From a checkpoint of a small mixture-of-experts model trained on Wikipedia.
Size: 10 layers, vocabulary 24094.
Training: a variant of Adam for the experts, 829M tokens, 3161 steps.
Below are experts of layer 6 (counted from 0) of a mixture-of-experts language model. Rows are named router (the router's row for the expert), gate (a neuron's input weights, with its number), up (a neuron's input weights, with its number), down (a neuron's output weights, with its number) and show model dimensions 0-191. Each number is 500 + 50 x the weight over its row's rms, rounded and kept within 0 to 999. Numbers have three digits each.
Before each expert's rows: a language model's description of what the expert responds to. This comes from a sample of Wikipedia text that the model never trained on.

# expert 33
Description: Modals and infinitive to. Modal and auxiliary verbs, not, to and and after subjects or verbs, plus verb prefixes, e.g. would, could have, to pro-secute, and/or.
router:593475499464454513556506511564514575484473578462528446582558527515430543592526481500547511468405475463527532508503445428577519468529466526558521461477548477489450491552535429533518535415395411594513573468445430468516580408472489560468454476549485404523523497450597438421524448519455427434597468508509449617544574556541554473451491475528476426473558382478506531533536564526500527490583457485508448534441538500504451505530416415539530510565504532503523553515484469482451589482484535519571514530521628437461382534467514501611541424484430563429447511523551488517450451481523535489
gate0:516592517516583400432439510459583589446501592447477549555561565440380487493503483495567468538462579515553561565433524429490548476553573474478406451496436415470473497509547534520454499411502371492577556544540499459471544545470489474523534501505490550522505518536567508423416478514404461466478458512459516503478493473572630432551494484535453468507549439427480432542542388563461525484426471456466514470440501597537469516470517502592393530574454522522472503556491504518477514523490492461593502482496487483536459560477472493429531436596502539481564529385604482478537555522533492428
up0:524501464506445513461587545523533469519562433487493473478537521519512493469494478461461509544525558517418548564417551530531466509545422523509532547479597514502450588531485490516532352505516545490499502428446500421445485522522525442510535428525452490505509452534458481494510525624507502564448533536508520489418460539500488510399487577533566563607438554524536475541404448515494487507554532414550511566522550477662478442537498529485577497347504424528431549510529455478536374442518472497511482528513558463544641444564406505435533560432536417548537528511498554488417604460541469481
down0:602543522456446587558536572444463474546498522525512458539420506595591488474395519524497513424482504440509468534460503512493527410520462411459606536547385643468470574536534400436533548498504522476529490566539555537479430501503452467548412528533562338506547488480494507569565476451544588471489537457448504471543552557534493539541522461443495484487519489479513533456534498444489382499498602438571581472556421502462569482422477509491466431460449472558476480383558494484518546555574544516515486496520374547511534460455542490526507513480514508497452543480420420506536502432431505506

# expert 19
Description: Sports team and competition names. Pieces of team, cup, stadium and championship names in sports results and tables, e.g. San Antonio Spurs, Copa Sudamericana, World Cup.
router:553472459411538540522465530530530508414453480457564471488531549544457473558466469572525461512460476432462594468571483469534450392480391499575542412450538483596491512555534453509514581420474479547507544511473472473584564505484502438423474535534498373509532415423457532443512462495537477497517417516416497605525496653503528430469514490449481442529521458439554505496505478555497474446534426511599449476529570475544452531476454428520499574554515567577561547570533405468490542480549486558483476496537606444423527496494558552485482392583404564455525529470492453502432507424529497468
gate2:576421504430469512501514594453481478564494490511527480488483490513463541467446613647479516427524503468391582431494509501454473453492482419461478468459549497542481573523479525573499528517344577558498529590543481484566582515571443497550477542570500544475454497539473546532443494477475449479520505475540481521495487584503418547444540449526481458444488523478532469538444501480536519476492367555513506496616476444502447460390377442559468442473523465434496466526441413523548673456533547531442521567499506500446502455537570533533528486442511485416459495407498528490481608494491552461
up2:451492455553511535552437616362345478477547435496501534435477473492515487471509589630432439578512518520516451433418600502490554484523482461564428423554407492554427576383499515561538490455425528503433508592467559461541547514498506473483425516525516490460413416534524537604513560467440539511470422472484544565499449543451473466450556467484477519475513551498406559502547503415544549533385443544483507432542516520484475467523534479574553481486522385425470487500480401461582529479500460474462541495494515483489533458546548460480429518424559452473517456419505523501509494506504489510
down2:516532504498574462492504455534367460521504545493553472560609485462451490459459518438427521486515520524465441478456508482422468448499525381436460502444485504554569547541452434550489546497532439491537510515543532569552610544457410507474464563506457511509489545525466504504382512517531514569559525463447486502489579499478453522413574474500550489483468461478467481464477473373551592547495457561464482522396470504527499571512526455497581505452348514606414438529537585519570478552401530496489477576591466530427462467488549504421655537518466530456496510413525535564553531478426520543

# expert 14
Description: Scores and table cells. Numbers and pipes in sports tables, goal minutes and coordinates, such as 72', | 2−2, plus place-name ends like University, County.
router:549440569446527541571578471593551561450470540439590425496499581531455473509491458508569485488476527489465528459564499442496474435463430493538552483448538452579442560525512515476454504408433451545541554519519457517553530490505536489419490509553468424429522451402540487430530444468457500463541427540431481574486515642534514463503518452486487459579521394467555507536497563579505547464582478457573492572462557453537438597505485438488508608595505574559486577531493483539447537496521500562511451510540571409475487463502561528527525400585437526475485591534479401541400584452517508477
gate0:479462449466411483564507499564529488402476425483515575514532481486364513540450501531399530530486496506464486375514494534506447372467486542541510477520502440446500485483444487543449585487498445539535404525477478528506497527575597504476517550438557528553528472450525471574453517501540566501548603495473446420433524473577536572559547517458510429622558463516497536517422519479560432520453566476468585486540550485587521509482420456564449572469486436495488497546508619479521542508552437508489432481501482511434511440403524460544521425437505657416449440524476472483551524488566548580
up0:405475510537523547490481541409562507568504524384504485480548366477534499459489539522454478558572418519566521464454532515563494602496597522524468489611464447650473570456501520519480462492490489468493465459487602472543482537521485530626525555466532572529542533480381447520465540532521550455487512489435602502438452483570543457452486495573475498413484536491564456536466380466562499420546395553506477439551501486463498476510454465411554462398544518436505510457460500475465505509537544459532588543525469477547520521566465399541483527457488423522535603405554480473499560533444491478
down0:626578482511451518633453514544482530445507489504518516544502463585503501460537479524448506570460599491450509505489526515496490445519562501458553519553488478484495454497451504534481469495445493492515484422488499550524530484562453520517557444505522393392497510484495509437418520532514555572467534548529605666460534510502637421499518451550605446551555575373532433514481535469492489519563483483531405489485563480464413496474447418539506514530597632562465494538433482516431578518542516429537470541513469480487469482489460471483511610464558503517387475430498506422527564489455596555

# expert 32
Description: Copulas and predicates. Forms of be (was, were, been) and the verb or adjective after them, plus word starts like ag(ents), und(ue).
router:546464495459476550568491525585468608461482599435536435550530522525454514531554465500470480453440482489498551454531431458594472481568487484529552426438556485530409510534548453496534524414429484575538609458486446514508584439495456487502492492589492375521536443424605565476483491533458473462547457487454431615499569563483529464411464457492513446567535471502567519461491545511523467494565470467529446536485545455538488475481436431486588531525512525559539577488453432510501593506534574504516474549578564465460388527440541533580616386471432565413431544451505444537486472509455516495
gate1:588552545563422477561491484555524471514486468528492422542577479508425429479509373375603550470462469462511507561515450511471457479509499459539460516541570487566536522469479437513564547428537551558491548442499542408474459574498533507501530439485458475583441510427517535652495540462426428443565609478489557554419554556560468499509515543633481537481533496536449531511527484576536498428376499501591481523523503452405475578512448498495548481565496490493559404480504560554525516468537521513492560482485483431523559454491437486457469513434492494564555436475396598507539454527526583496
up1:511502591546487599509403534511447506492497429569506508469567471528438488568493514495556468617303576497514521548444476531399575518446512545515485496564540521494526499454506517515557520405515494502476520538563523532463606524470460537452546448438511633519503523533510586497569462509550451484489472478515479513533520464438562463472512439338467554557492530461440587503502560468486528519439498594515579452498402457516451482443542445510509430576497485414600560575522497441490537549551510455532473523546492540460512473541424490453595532532446517444486453559468459470519549551459575587
down1:493426513522551424454554521537460509526544490446523427565499423532511543427569508411523495479407524562493496497521460521528434549546491509545456515581492479464472413463504517467561540446518498530559412500502541500559509525458453465514444502553489493550517447503521490425535499506437538551509481408382464545464464562466485567448528413475497557551580450508436412512474431507475474527473387636485530524521398487513490634510467476500402557480410626409490444607462381439539567467521463437503471477501500563396570477503501477528463397472559476425555425528501519522503476464523527565